Weights of a small mixture-of-experts language model, trained from scratch on English Wikipedia: a variant of Adam for the experts.
Below are experts of layer 8 (counted from 0) of a mixture-of-experts language model. Rows are named router (the router's row for the expert), gate (a neuron's input weights, with its number), up (a neuron's input weights, with its number) and show model dimensions 0-159. Each number is 500 + 50 x the weight over its row's rms, rounded and kept within 0 to 999. Numbers have three digits each.
After each expert's rows: "gets" lists some tokens that make up at least twice as much of what it gets as of all text. This comes from a sample of Wikipedia text that the model never trained on. Tokens count by the router's weight.

# expert 26
router:463492441561554546529446524503431441523414435523505513521436624429510512499471476477563460564528545538454505480551472472542380467548444519463395557538458433477546590511460556534545564535434502470586459524434561480449572547414525464462472465522449572516443432416453529592477401471541599527533462564491520518511491629516564456552510438558564515451471503583473461415543436537441432530504466456516522517458479533529520504470467479539509526489534468549562487466562458473581541580554401
gate0:504493560438552485499432525479500444563484526523529469552520509522448577475495551549382385483509490488558561410488498483527461505547498442546537551436374570551437404546443489508419436445468490496537477551499503455497550402525507443473473461493503528506460507399537573456414529516483490572520557545539566447491527609528532460499413460439533461510416486445475384514463509570429515499508485577520478495488600538447518490500586458579499475488530479455570374438578555465517607491572472
up0:531541449652419560553498487520502503423491515522478591390597489425439477501527538431513625483481525478521466548462478501524489431409568540499511480561539463478514505509521492534511555513484487466549451476502563520504442582463529508461549415436464490488478385565445392571560440491498527458618448463497451513441440458537523487598562464551466612426557529479456528593546503460548521502454467522513545491494460489488481508498545548390542544492414521540527579522563498491525384467565470
gate1:519543515566522452416497402329535465564446522541550516429508478381482443613485530483499516465562509448532545546492472504480478478467488475605457516492544527427489389463501525521525566514544439488527444451569504554554524526401539523479485464477572508474611514446455555503542519525424514511444579418496628472464510470515504430459509542489532457496445412446508565500536491537532532551416531464503513528541521371525511441490525479470578489551419517469519429533450494414548487616527447
up1:522486501558503565497440505534516472513433449550527479479514511515510538493548509480551486520591413393515578668552527481486467443458455492568462516539491491478523433485424509496462527425591444481571522519528534487544541472436536415529394577517452580507436458559528425469510437465554523476546512421437568512511477576626578471405549491458486597547420438582451467473517527464542554575478499533567527570540519518527549550451534450504455569483445437453546436562489523483588464469481422
gate2:440459483500462444481550477488393508510516495487530475500407573476551508433488553461510494549551494484492593448533511506503493539575493476529462510474525619451570546473471452367513533485457581529573461483521455508546564495507543418389473460534381481451549415570391459498561467524541525567528529553543467450511537483545524414501620516473500540594469568441561473559449560514482450492581526461560472442524559397582557485520560540449448529461548539492526538500440612555499481543477416
up2:458561456487463521553563559532456522407604458475587556478416488495552445480479542466396507580480535517487406409496442478468425553560545567466463533542540541465480443500533529462440474565499499481547492592557456402448475565561427557512543459500525408537533612599512470615469463426512647474535549487466462493543434498473494455563472479587584627421475478473511514448507464424477549508511547517542513538485427550477508559538499525428588481528498507515508498525462548506526504508513538
gate3:497489513496599484523607486493533441517548457476515402501497478563529511455461499498592443459484418485515470450571482444573569449504416503495523512474484518488534485462423505431516476546529470532466461545502591529391524480501551469555352578582449430437670525446538540519525458533521490507538500491504602459547526495432502582533434493408507485493537476584528567467528495597545489477593507508449477417493494486521591478489417495549500430436533490522440519515524501424450417606429515
up3:584476545421484521482507527485529488490542482548454452518362500512545479510531568494476448432598502475552503519594446511512457444452494482489458400486551517468504452486452467476499504400453533456558510538515487532501537472395513474528485506521502504562418548504524523480543437453548524392449472496466463484544418555443487579529475548438473535547505551465520605519512547544499455457425409511509613454548526428710509501450551463492568447449491477537392498481523484376508447549581438
gate4:468427473539644544475451465478413502615497481516483415500509617485476503551460527527567541543445479566496524593462483496459457510522426515495514509467461416537579501448507550531575529525524459508500494404479474504473597488409524474454476465515560561574559553427504542572454509456481624521547507536541558501502522589533539436524453502458569529444466533646494505527458530464519502473498497446469638567472522358492544501542453521535531465548559464452474532450522386514461520543532460
up4:503442502446539458417507446441362544603479496461507415546421596480585457516429447471513579504552492407546445478524477580505461502510470518491496505455479462488502513463528461498609575495518503515534432497501474392493542589416598524451591503531567503580563509510462549540478509481541566481576514515474416475428469550566517499432395594522565504519456537576545589545550590459531550535475496486515570473441528455506425415516472540499465496566541542448388542515543470473520464500508518
gate5:548450558530465488464430588517491544523485520457478545447541488473433517558474484500539486506538361438557590498477490467507496518504532432576470529550506522506520464496477499522482443477533431512541483461529507398528563480490469470489452502460477527441422383468478460409450434432516424432500505409523558490593577538599585431559553484614482581524523569510480453583476464525493495463469518489409413459480529484532461575411590384591453574514462472556528582417474508446473508542447466
up5:475536494379483476464468439511530553504549456442490553522387484489540529436511442507517571555499491593578460447571469521513473527340634505496500569511559549513474540530591471532481484582528437444579511459524466391506513456485502566496529480484491484572446474493588422489623547381461561456516500514511406517457478441579484544405505594482452545527503490503551570543515551407446548455414502527496526567487452533562468520516482542485455502489458448483464402487438555508508481516458521
gets: " that", " as", " the", " which", " it", ","

# expert 8
router:478433455556562503530436537611492484446424438525552529545472557487509470427544504477577429549490547530450487535523464486536410423562446486425466570516431489465571572597459550580565598520415493458533462502491560461467549546470486401506504473450438529505517448423484457580591462430473568568565445492558590585502461508522569426534504445529505439444483511557462414480549440528412482558534486490503558486492528500537573512456443421551433511442588443525532434477556491486540533528536446
gate0:449437581464496520570560529481403489602435479475538433479511517475511600519522402472564566485461545468446588577530479498469420546561444446505483496413436500505621516478438523441511501531441521472478559511522502477546425559477538548546529413440487552517480531433414504465608572515426458442514499503506501529489444521530456413487522511431577480431519489501413489496524423490541619535382502499552551485488442584493463466566481514489490475546521474442597464475483452618472559435527559
up0:485552478543476518536435571565378444404493599495487564492492537477482457563441509533495471546550372490497526455477481503557460466502526500470465379542549335570442543491476484500523586505544513562578458467505485560489541566467508461406503578522500490505497404535482541414470428468582424586537401527464513539512567557507578512572438450568448493478431500525528493563486481530541497378469443477449492453465560470553501531458503481537535426430479501583484530488545527440496433548458463
gate1:441492563576565501483487412461476544542479466483553500450533505531501578536546475523511594485511583458433479554545563499630565510539527475479476500490383512520407516494550609535472506417516515471580449482421467443405464633516538552479444467498421555447539598548447498581515558424396556547496566460516480496517519531457578382461497400503510504491534478495524454489423496547407491459463467550493480553510452575571479483534537546571430477462514526513529508537408477487476584453495479
up1:499528525462544483541482587527450429438485435581427495559432539490496514389508490473506383496537435581486426481475505512523376502509490393475425546527554451530508472538412434440459573586378475466549501450553613500526484529487552472525460535542482465577429371554463452508487479493467474544580470571481482528454449588560499545557441448488570530484416534403462444419533475494474472500579511522577454504516507494470566556472478481557553449522492435509528408460520478509556497527544470
gate2:460502519405476507471502488523519570520596501485567575415404560476492469494434549456557510578449607516455497464486482522374570550458497414508472578393423608464478432604473477509517545518432464543495510492467495434461480480577460528538570441491464507457542588511479486519499475456449533604443523516604435401510441416467445501483591502425486467509461454426537419482531494492503610514409518543498437522545476576390523538524517516446550523543518480514487415497508538494494511526521544
up2:515487485463561498580481517474497486512428425473536473553516513496482457530505558510491557450489507535538468531527508496494412480645529478471558527454507596476575524463502450530496488513482580509478384492523568408500542440504480490505551497494475433410525502501590484483414498455420592616515560539479530459375479500405450514488549495419424438557395508486520562496479560514495539425518527555465477603504486439469556502455491406645503491501538516423506463472586413527595599442484494
gate3:539405434475590484450527453573429489543560434472373508502516457492623519511458549515388482538496504477475460533495500564450473422504576439526548442507436467443546467480553424520530489506551534474431596505509533573390558454484513584519554460545527469507541452521515528499482419412446390439483510459517486533542512507433435464467573566568449438492535481559563539520519546526422489439465540615523556435595468519527524492479460518479464517480524596434500552609463479555563497489446543
up3:509459503491508578427545574444530498481683347541539480510477484555509520432516474438424485477477435436471508534524615525536464559447484521591525582488467533502383435441467479480428534486432497434552477461461477482511470461488486477523518538513500595488509507442547479515541485500467549460577491483462508600487462558434444498439500464450522537387474617501479455502529514486362562538470447545463624535497409464508493504535552493493595509549559508426537462470457517523524514559456459
gate4:471560390526454463466490477484419459502418481529481516478479503515523454514462471502433523598487462579554417467466447520526473508559507438571537525549609504455490354518522571513482523436524558513507529514509499465529589631503539452459516459445464477430487460525523516511549480567476475569593490577442556571425606543566490499544481484468480412418511509490498493526466433399566538448581533521519521548595520447499486464476566503466345577507411466455415511535530570502551506538462492
up4:531422518427460462447504531442504527466631561466466523507539457516532620581534483461476609442488568535439483532509443572427543551510628578488617507479461497579567530456527466544549462494533495510547493486516489498532471435560400418463496465491551541441466572452493576490469404486362453527464573458504436493544506484441455493448552545528513524532477443465483524512524621521476487487551510529468432596424444588571564556527485552504425497446473476488445543543486464482462540560529477
gate5:503489516559511582438548553479511483463482522593511544528497595503478403541473540433600440550487564575520580506561518533602593506583417509440469485610465454516588525463409553500451524524536482450544506555485576581517524628427457338526442473503436536525462515489497534494480452434528547549519473474575488440534498650472484499600494463453512518445483524510479428417537500543479461538499429513537533475483530505558574523510500478540495482448532461532553450430591481549492477485526477
up5:446572492454503501507464493476363430576506462495502528463488416439502575523440544464409532589592473418443492468565450543489445454450562485494458510536472511520503531593541547492527591496515459505446578562524444434514441452431514621412499460448531492608479506552497476490487447470463489535591455576538536519428451437563531453464521479559537554523453555482419571579496450526503536533554464516574544500489456546532454565421488494510483509449560489445474488514531448472589563649556553
gets: ".", " by", ".\n\n", ").", " with", "\"."

# expert 24
router:464514478540518523555395550555364494429461454531502538518467558477463428445414515489540376588537552527451496507563413467550418487552459416479451560542469511497554541539424548507561547519451499494547511517430524520463582576431479475532467455459415564546491479455448564479496458436487603558526463590572511558487490570530523383560475414499524516519479501535506414485526467541473489580463434488493518477546485541580552517433411438560448502462550464533511451476489427486508542537621468
gate0:499568551498624439433523497469483540398440534422482513599511512503565470458494546413578475518554532464564538514544545531544513537524440461499576486438458486590483536528422494472537444552504484455499434535427534475527401502455566413484595452511531475471477398506550565511510386554499585563485442500509538417483495535465518547438520591473537463500546521452413410491494481541490453469518529466529494520444583558498476525524437516445540589462588566493565358504558592545458528496486460
up0:519474546413443467490551565422525454579549470537463568462492379516469457564478597417555445387558502516496532566563466556590562486499605460500462472475562540542519549539488474493562478503472481493448530472459501531475494451481472516490540554485567427475420425538592459417585458489585556505484502530439497559533518427476484432408511521436360514502451391475515409475484464449549500414465497538528558542512446512472576510501510581525475506576515525495511418509564493612489543520523549
gate1:502399543594478517613460572529540455453526523530462506512451442502546538474566591523499539535512505368450507528524526509532504449475405541450499429479423562478549530494523458490443538505509525468470528419566484540531482565502434361525503466526453445473495540498506402522487370550494464547516396486576520615480430436534488483480465468505424509430514494446470538544448452501495475499579417375477473493471500440521497526468450551525414501455527468571593476498527551495422501630460563
up1:461467450376540459571491465487568437569463452491485510593413557442460506531479478516513523520526577487593466497559419583418497534401485560501555460520573547473519458554532488457477481492378517446510526596545503492557512432583530466483535487437502563526440547467567496507606548427451534456450494521539462465523575453444466509589546474360512516492464452528480483437507530454513483437580497610490460467528505488558400524538615528398450528441469497533547461514555526514471556544488464
gate2:431616553500496519451454493492421484531485484442498391468535557523557476474458416574488407420533453512443473475459480572532457456496547436462444589557466474523441481533497649540495487517558581524386584474518476564466513582500449465503476495515427589561506567538437533506555469394446458506419486548555438563525549481550478494541494374529492525482460456517507515566482539511584618461442538534576510433556511488580523485416495448493494456538586533453464489532459476481530521526535549
up2:475378501572503494463495544541554508433348384529484545537504567479454605536508483527446481476502452515477456539485490561456482529600489557454558484551508476490467564533486527502466580417428503486551448531483558482495386503524472496513502517472505443474469492498445526532543483482497560507525497573526513350471480531487597474435560543549511563418533503482462487444469590522443479623505456489489518534533462516389533521583492464542574517632455530439578548495525436577540493419528405
gate3:558498437473428484500456432504489481510509518512569549561484454505539465470430551464462495530542489528404560516427528458476543589424473426530452553502525527541555459463473437542560474439514495519509437383489511455474370564488587563505513502456527363533540479506555419552510520483538509469487440524457436482508510557444630452460511581579475531506579611432455620500581520494485467510491463467505553424487437551431568541462398444544526514463526494449535495456531488517651502473506530
up3:493526501445402524420470387452532527477549531507522582512539546452546587431469385492431471538549514574542469515566473465447589537452535427533555429529440453481509520534501441481557392471552507512540533448507466521529486485530545553528486536472499361445553391425480459496446467471477398510435510525473504492507560515420479557486560584419464567523594568471502485577571551513475473545463613533458453470524494497442631478469404501529525560560483472545540416500463540544522501512490496
gate4:387568428509473538513568454532379532620474543451469418492570591448451441491491426537537502388542483517454529498529409457484432531501421511525454464519547443486477471487491547526447410495459507548505563512522484519472515554468468569534515415519423578544575549417455457550489509445494579490396539598503424467546486555599427518524480503404603473575486508525565516514505578564542488484409450480512450511565507505545587470510429511430539491540509506472476508539451520572548500448502524
up4:453484476445498508450460526539470553554547559476521518565530431463591557479389488545510411532442622528478399420496480407535508539583486486461381432515555468582441532484594576476464534526482469496492516586485532507481516557512495480514490523447404497511429588480422580443592487551503506450516470480549464449434493387484508565494464399519538479449546575491528564496513557459493557511446575549530461536520483525515356540512486514454514469494568491500474545515518587498409593492476570
gate5:544628533543543435502471502477464428443445516472489413570502612479456470562445540460533589558520524520524512476412518511565401576504482525494484526561573524563473515479573493407410538491476505548528463558527469503501478610471592529495505450499426438463501478406467473498529522457511500543489529503433533405488566506488527472495486518485523520518530508615582530545431533553525470493509524441451517630457477416561580443438566423509498521457546559562488439546481504434604433421402495
up5:464538523461467515565518466399613584528545477466531514436484523508468518442511513481529531493558506481469424469547449376573479467494386534480570519477544469459424485540428447521465522510579443486424585500552580494534477569522451452456548483569527552459512490498574451551547511594522503425535412504538454515491495490461459619476427486519577481394480468466540525416550504397529566400487498506483474481478627486464489505580452506538519449583405471429462465578490492526478544508557594
gets: ",", " and", " or", "),", " with", "-"

# expert 18
router:506543514556520628498454526516492425433519426634538501505485532463544439462516536435551479552600520510426553555489453514565497438526464377421448533564466489593509554553481629550500527511423402423521455494499525468484503535493535395409445477491482516491442500432454503503561404438485539563581482513561517534464512549525530409536524409499597529436463543565498435458559434513430554526485493511559529477484433551536538550482486464512499532411550440515543497420542470498518513540567460
gate1:466561465420472549553517508455519440484393491477553508471516497489478509417586615469571509497561587454467533471520507471545491537457405505500408486554491530542542604548546428516509512526523441513497385451482427378515599469521401546498544422499475443546447481530625471510571456550478588478565487512396561520503454522493547471483484421507547497418524476564561532384559436510465573451591485487528549497467539443505542482483504459470479474489447564523448550480460491455501557409566470
up1:526514470415459588529484467476486445488441480469534507435537500494515548500572625515587498477611526498393537444456465523506497550458377438509445504523521495542580509550531449395509500532553409478490476496493423375546564484560455582534473455468470471573487518535539451534498464549556508507466537506497473521488428413499520527441526373460627520433585477502554600409544530476420592433508432463413512556506483492439523579508504468469515396495447563510483466453477468503516476520520525
gate2:501460496527458522512533539539591374518465512536510530506455550472565527489531412492518439522554529546419561556441604523452477560524493423545420492574577517468407535522498597494507481485414490512537487479529510435488417456495492585491491493535534511509534520551448599539555455476447544529449469495440513479491565469479465499559487463457497420527504507462542422489420509604453535478591495600555533459516562566508487471530546481454532560416448449518453554446593513403614430420409389
up2:515466462552475565449646490522566534454517505519515482487529509554504445460482467585595514516512488528371504450512550479469479536424547477545553493450501456481439555495519574515505487499420479493448545385411539576446443505382525566533461516517539487459503493447526439523569552529546567586449552463586489544503544521487489446591406480457429526452505555600499505540395555613481528443459554514479494510399528444490528487527558492526503514458452438626565428447562473469544445500556469
gate3:424517473557474496500447486487537448454447511458521495517527505501479439507549499528502419493419555546416565397484414469498442442493528454462431538529560532477517529530473517508479465507581507518470390484586434442548524522534509465466556470430519457478524438515450488493540417555417482524501451612443551501402568514443438504566639598503525562461487532476473439599523515430573440548426471457526470389496585516538572527469463496542445611524613429583536446512492519478496571461507466
up3:502553422457528470494441576550478508511493443436499520565428511518476545511544492547464453537434502514488419553526584475492440442547495515553518517493469408397487523472527571569588501547480475485538526485421537502343515440434439435510639485493436537525547464489606518587449483502492530492520484467471586476554473513455534577515495533522518514410475492472513487502481552571447418457538462512445471568494562491503509502491417394567397322485425518461440582549513563484527499488552486
gate4:492436513617494461512440529445539446513456519567488536617481539511483424392525470535524517473431517520515450536495472538459463418535489560444474568503417526554451583437512473542518520516482508479516411499502469426521567476469491490543529461475489388468463473501447642613619513561446559521532549471514533524434566538474524507472477562485508472459486520497531436493421416413557452532482502493629550440447435492511485587528534584475506623557479555549531493528420589473441512548449507
up4:454507482514583383485561541461466518496463557579436472455470543466530518421434463494540525459562466505434526548525434488465599480405442589406450505487398517559542517632543452540538498567504541510494412555522542475512497514505549540458489443541530491496476523522455428533496524541491658472502471556557496492525518543443502478563553455493455461505530497632517439442567439481480413567532424655476516438518440507535529421493518478495510519444509512433463519571478506529423456602536502
gate5:550559432521618443383491565467449426533478459506560575486479558518544459460541483432548497471453533539563478511523465445543543529488549464459434490550488499615534588481478341521438501487455473477531501440530487456491562461547471501486507542503486575532598515603450454455466447519547525491484474567500491506500484503451589529475459411516508483519509472538561486418520468457444506495590512534572515542464517612538466402504516391485509567475419511515364529408476479507511559466440380
up5:486417511381472497537478499458431514567540373490552440503467452438546431472511507563503443486461561490465492520570536512388509480540506512586502487498484562485456462507483527531515476529518552473464489506534532407530584411464478508472573469480511466522415535563577562579548586411481542511486592433489495467566533670584525511445483459414493608451523548544450548558436415571476414496488524479426480573470451424516497430484528437525492464364540529495488516516531519518503539485497523
gate6:495479585424375588491475405526499545500499549497571472414453445439480557485511571502486474542480455524609568531502524425504457575558482440476504411518511509531537502549389537522468555502451405566496466530473498504537573552553539579532491419461532595474569521461493542470609456447470479533475403498624401578502529521459504469477512424465562494512569468437437504481537526469445542524493522471429516517521456563503574570473522461482530522466516488549652448421524413509466486499493533
up6:513388415489507451491476505484448558539524498512424669546547490551501494460412420581505580474512514473511426505544541536424455511460546470501499462356483571465489514478628465502543484510522525460486524586456487492472484434462444456479523548457438516507394496491537508567483572485570511529527562531449609472494410556503543440500447561521396488445467517582565492492465461528566476474531462638490520537540515550507435415501525535548456574567460567479480562594504494484453533499533538
gets: " |", " ", "|", ";", "0", "1"

# expert 15
router:435536536546554572510459634489527466486507439622556587508499510503465476433441523451559417546537509513505546500575450456590493426514464454480474545501444496544550539527426520572512528576453499400510510493440532474468524518427484417440482484482477519523461489446484541508507380489459523570605430565589526467487476549502582448536498344534506574467509513568458450443588449517471480554547451524543525481435501540578523592458481443516513470465540454504553478465577421507487515591590468
gate0:522515507453462583572494437553415489500480566427557493516514495462479526390412517523512531556460528470470541534509506421433454559508542420461551507482495564422547465521414453487558565504448499468479561638555532470422573466476542533495436364470509473523559553516450537424435516483489442578571511546533418524445507509536522509489490431572491530430509493514592603442520402543487573542468397487481467501585497514420570597526460416502500536444485491491479439548505435468441469578513498
up0:534574529604503510480475474494542465484511517533426548564478472552477469499482526479522467461591523463405482583545504512601510410455476495469520518511482448540484523471618537556407546486491558538565470415516467461547452465564484483483550544579503561415513507445522442528505441425575542434447464445466644495561397531462530483494498500513627439489580562520435434524487512507449492475631465513572517529435383455493502464495489449528486461479467447492550546539508555524500583377423488
gate1:527527468550526467455547629488513506517470482477543658462530555460549450600511537462546514470455463593502477495517491443442487555436512433476447555500501518458561492459499510499541420510539597476605447535525542506400521512526572454449491520494502534342555496384478451440447534492460545552519512493534565557549585583634507470541522446387501486465527507509510480515494477520451499411454472535531450537591575419527463560491476528568461543452449578510543515415555523525552466470487475
up1:555438515511538533586481448535466466418546506493427455538438518534535551428516468443460486508521483419457586449420446453502469438528570477510513495517494535468537543522556568432417509556432474482452594465536510543605446515388505552450430423527438446518421477526492542438485531464558634502472466546503479454465417554432568528496452482611540502529482519503463435527518504464504570542569514480474513474431472542589466523438611498398433561437532438521492507524451435448569592522539429
gate2:547474487511458624547444571483459469516504502525545562486548545544614493439489576490477389515480459476507547541485486510619509519439510472529477605483505556493562493497426469466470465505471517483472530556563489530510519592517559463554442523524500422522426549417529458517501394544474546510618493549475473436533567504568578530502563371543473513493588528511414449518437483561475439536561475550513501364500511533587580482545488532551483469532549505470522523429532444542439372535416476
up2:488482541444471517481479489557570505518536673477495477489487526537507502404474423470446437510393570494639611527490353379521510434526515470531447593499539539522489399482440495554472514508532467467511481544543485472458503456455424653487486597568493471537478504506457476500463538561532506465569479516441465489531531513474522499456426528589470490521467382515556511472417535403533602504426468466454576465507517477528509499543451470507522562448550505547444494526491495534487478421519537
gate3:450461511467535434536465502547461506487547453506541455512485566398428537488508551474459488500551475533572613602491487498454451431570567555363490477491503551472526550491549456428537500506419514503496581571465527474397492500461552524459538531364489498388447552500414554437418548467404468486546522575473483466428417437591457499483535429556526491476450452559538464469488461507467582473431515457493481489491492577531599492518558572555474401506512539504547524481553500493434539570558568
up3:492498455512488482441570475551518456448550474453566443446552532473426539511596495529493539518506532497549586488502502580532449563556532484519525502474505452589508428493524465560514482448421454469470510499449551530501376423520518431560548529520525515347450484427437475515475546510456411518505536431536394518514432401443509480518478427432518468458425470547462457467471505464473601541550497464415493497538475457440588544630575482592459419544474540514554490580554553547466443494531608
gate4:426510544494457458474505513483493482589464611567568492532383518435461513493616517405437513463460571464521478439433619468461494454575550459564465499504520474491497523529593442597523461484419592496498525537529508532544411468513407505441559437522520577503528542495414470455457475408532474526519555487588492557491438412572533494494573536484462490453459462524503425466433504436504455596556561533507599579444476578469463477475466535500452479575467477478523523486589578455520460482514442
up4:455555566524517442408499550500533525597530519536546452503481441627506459418566514466464424526512449385623476506512487480526515476523568475522461521469559484462442520477520501514502454580518540490441570526496494534509513450538413510388520524512482572589474491489559469425465500463436455516520477488630551514508527376508616503487450508491463530491411478530576449457531595491515408657478546552465493490476500492615529510403441531517494491554475509486400500430551522483495443501543463
gate5:492469459559494532433518596546460506595481481513497546592511421498450404425453458505556407554523488566431491412582470492480523382539410481469497515526528493449467500536472477515520581609412504442544523463511553465589529456437454495511572451408462547484540479547514540485604465464468497533484574501477506499501442556560499519519535483575450514550477478477376482601553446479509627430487546500543586553478479462465505460430445568442433535527523525500575479415524484435529561581494502
up5:488510519516505554646396516514434505470445498549428565407505521431402573566545519502450602545508540447440467496468522550412505578504521488393481446566503473486565490488437533475456519393569468449520455528515566575525492594507518483562468517525427481547448409382431527494487431496615529429484497455574548559541565495495503488593529531478538537500457558474515494497458546541496465452526492409462434479589416478511403525465546496536488509436521470456491532555518501545584497509535430
gets: " |", ";", " L", ")", "2", "1"

# expert 35
router:460514468542578511512434506565411410515399477566503520539417588423485470529494551383548473555541575492414523524526466482527418450556434507528377535533440419483561502579501552520599586496439455447539464528487520439504550552460516443476515443455454555558489492481448491513526434473513517536541491590507555551447461542553567452535557511534543502473514478570488456448516451543431495585502450459540588441457465522519495503442477481548408448452533455531489468493549471491610547608563403
gate0:453545430517550555493506483589584537543508446637557490467501544472596440517542528455483487571477489468419542566498523500472453524483371508402512508478508324475453504514455528536570455458575469450517482442577485452460628553471556557527549584504528578496527533482469453513557476497464523550474503467498600469495475430550534512520511452562583550471488476542461538420514548528517628532518503484484572524462413483495592497512545469434404586476504474541555464460491425451540474475481536
up0:492620449462510416520553411592482551512491478504527439429440564468525469549502540454535513497471408596398474447494450343480479538511471436486487566425468477428492400473531450413553458477554466546522463555533452596555501581537597489525480534569539620496536582466460506538553427520436537534490510410472470443500451460542546511573509499462570508508547400555497500510476533474578520483472534468447512533537552451477573477554533563494424493535446543431480522492440522496538475494442575
gate1:453492480499468496498551497530457538523475520414580437559603388468509413492581504525537487467430570472495436457435539604491501469470447501469464502543434530512489496513524498471445594530392579525575476537448504523530427480442476534449551413483469427553542517535501568521483440419534452381498454509547567390582520484529494531568477466510534401477497600418537504495490541494457495407504617525513472539452509501474498551489520505459516432488539540482556401493516502598477621476449605
up1:465468535576546466582502504597485529454491532430414519449549427495475448461483508542495499527490502535522442489492541456548497476513352522539531419524521429442450435530409509442493549462464540541500487542503475581478480466453494560498563477472533383400489457538498476391547480574526477434515548517519533412619481444574413564536465488481505498529531510384483530603526630508598551426465538469536470471466523456483555549500489534548577436521613538494613493445506528498481535518552542
gate2:495540516513417489557443489442467479435526490466474501380562540500478499559453439534480498439462604536603494517418461454572414475466465544507486520539500543546493591515428444482387465542507502494479493544437537490554526558518533519460430396566438585513502461438422527580528498503506519576464512538533540504522477474542458468490554516494580504512557452369480548474580587579546518539433516485402487574422601535543517448505456433499518495504508511509582570461524394558380473490571510
up2:508538481458485470443483557610445558459602537458435593486481466496397489402434511430603472502527468539328397406494495498426555550492471442478493515491435515460589501480493593574592513503428505495479548531477502501484533459459468496499539557504463527556513502471494524499498495518513493464542506459483416520524573621424505513622428474519475562564472546607506441505537509415502480527511440494487476547459407412425436557486501470496490550439506489528431470549549468488497558506586530
gate3:575479521490477477488464502529444439476576567507400543587414467407437481447463527453588520527506513540458508466516507502480539602572586420507474550498518541443496523486542520457614546523434541500596549498544400547518575561524524509541522506525432526603524452493394509502507574518497438548470501546577481494414438476576415505452550548475432477518582512435424497557540433544469435529488497464558548549443503514494457485499482451522503398507509445531409607523420479421557467577470440
up3:465555549480461513493469484505580527533507551508595416443460452516467411526494479589469520475551487520577506550507535609452485502395473531423453376522551429591462553438463562540375530465537474474556499500462492485572493462527526496432500445508504477484471463451492435559552509502490516452385475542489446478476510511518533571432439454492575575636484475464485511547570564472568488582469507499536510546592559530408548539530543556517559530523435476551520464460492530488388513368574518
gate4:555593573441447498425492485507523496514493472509476446492513524558527461525493551425475490453655503520571537591468478455472490471551548448573497462489526612528438466571474433469558462485530528482639455429496455420544558450488492467526459425445530459464508507500484478493484525448452600493455565534461568573508532617538485474407554497376470413525494494411528533511517465489479596405470494557468542515505431593515540514470471476465430424524552477406453553504492506604476508482482423
up4:534555506455474514527433541596559500490484486507508586431507545466374548499446539458404420491605521551538452544477498366503413572561456487539466526593511543491464529553483454462621503511491551547625492523529463455499567518569493511452562533405585479503531520460408501435480505451490518483506502433495444567462563543460484581490586498497543503461544576453517495550544494428591551445585467518434492493513431504453489564535458479480422453523523428526495537500528414483404448509439444
gate5:477559598523561537589564531562448446432414545494511470551478444523387411349486478567567508538420400432613434565531630558515565443499562453490438433509523466491545439521478449497442557557488521478476489450542515470520509558488499487551586511462501439554514495544547520505519527502349493513548503493499497450484440483462463509557377441548493504488481541447528545551480506531560498430495521524526485521457541442439506510483560467496488510496543533451490495398572425559412531493489551
up5:503639440543619548452426445394462441526450453505527541505578519437491573556487465518522523424479504500540462591460380549548531586454462496497466615531638505518440578503459446485544316534515473473497474534477470496497578442507512526437501468494465468430542456427486461472480528539577451453495504448472518488492465541506496585447538521476506494467445543561512532514528421572479571454531444519482571532428524502463482513491582448541522520473512505488431574461532480539545437566565460
gets: ",", " In", ".\n\n", "In", " after", " that"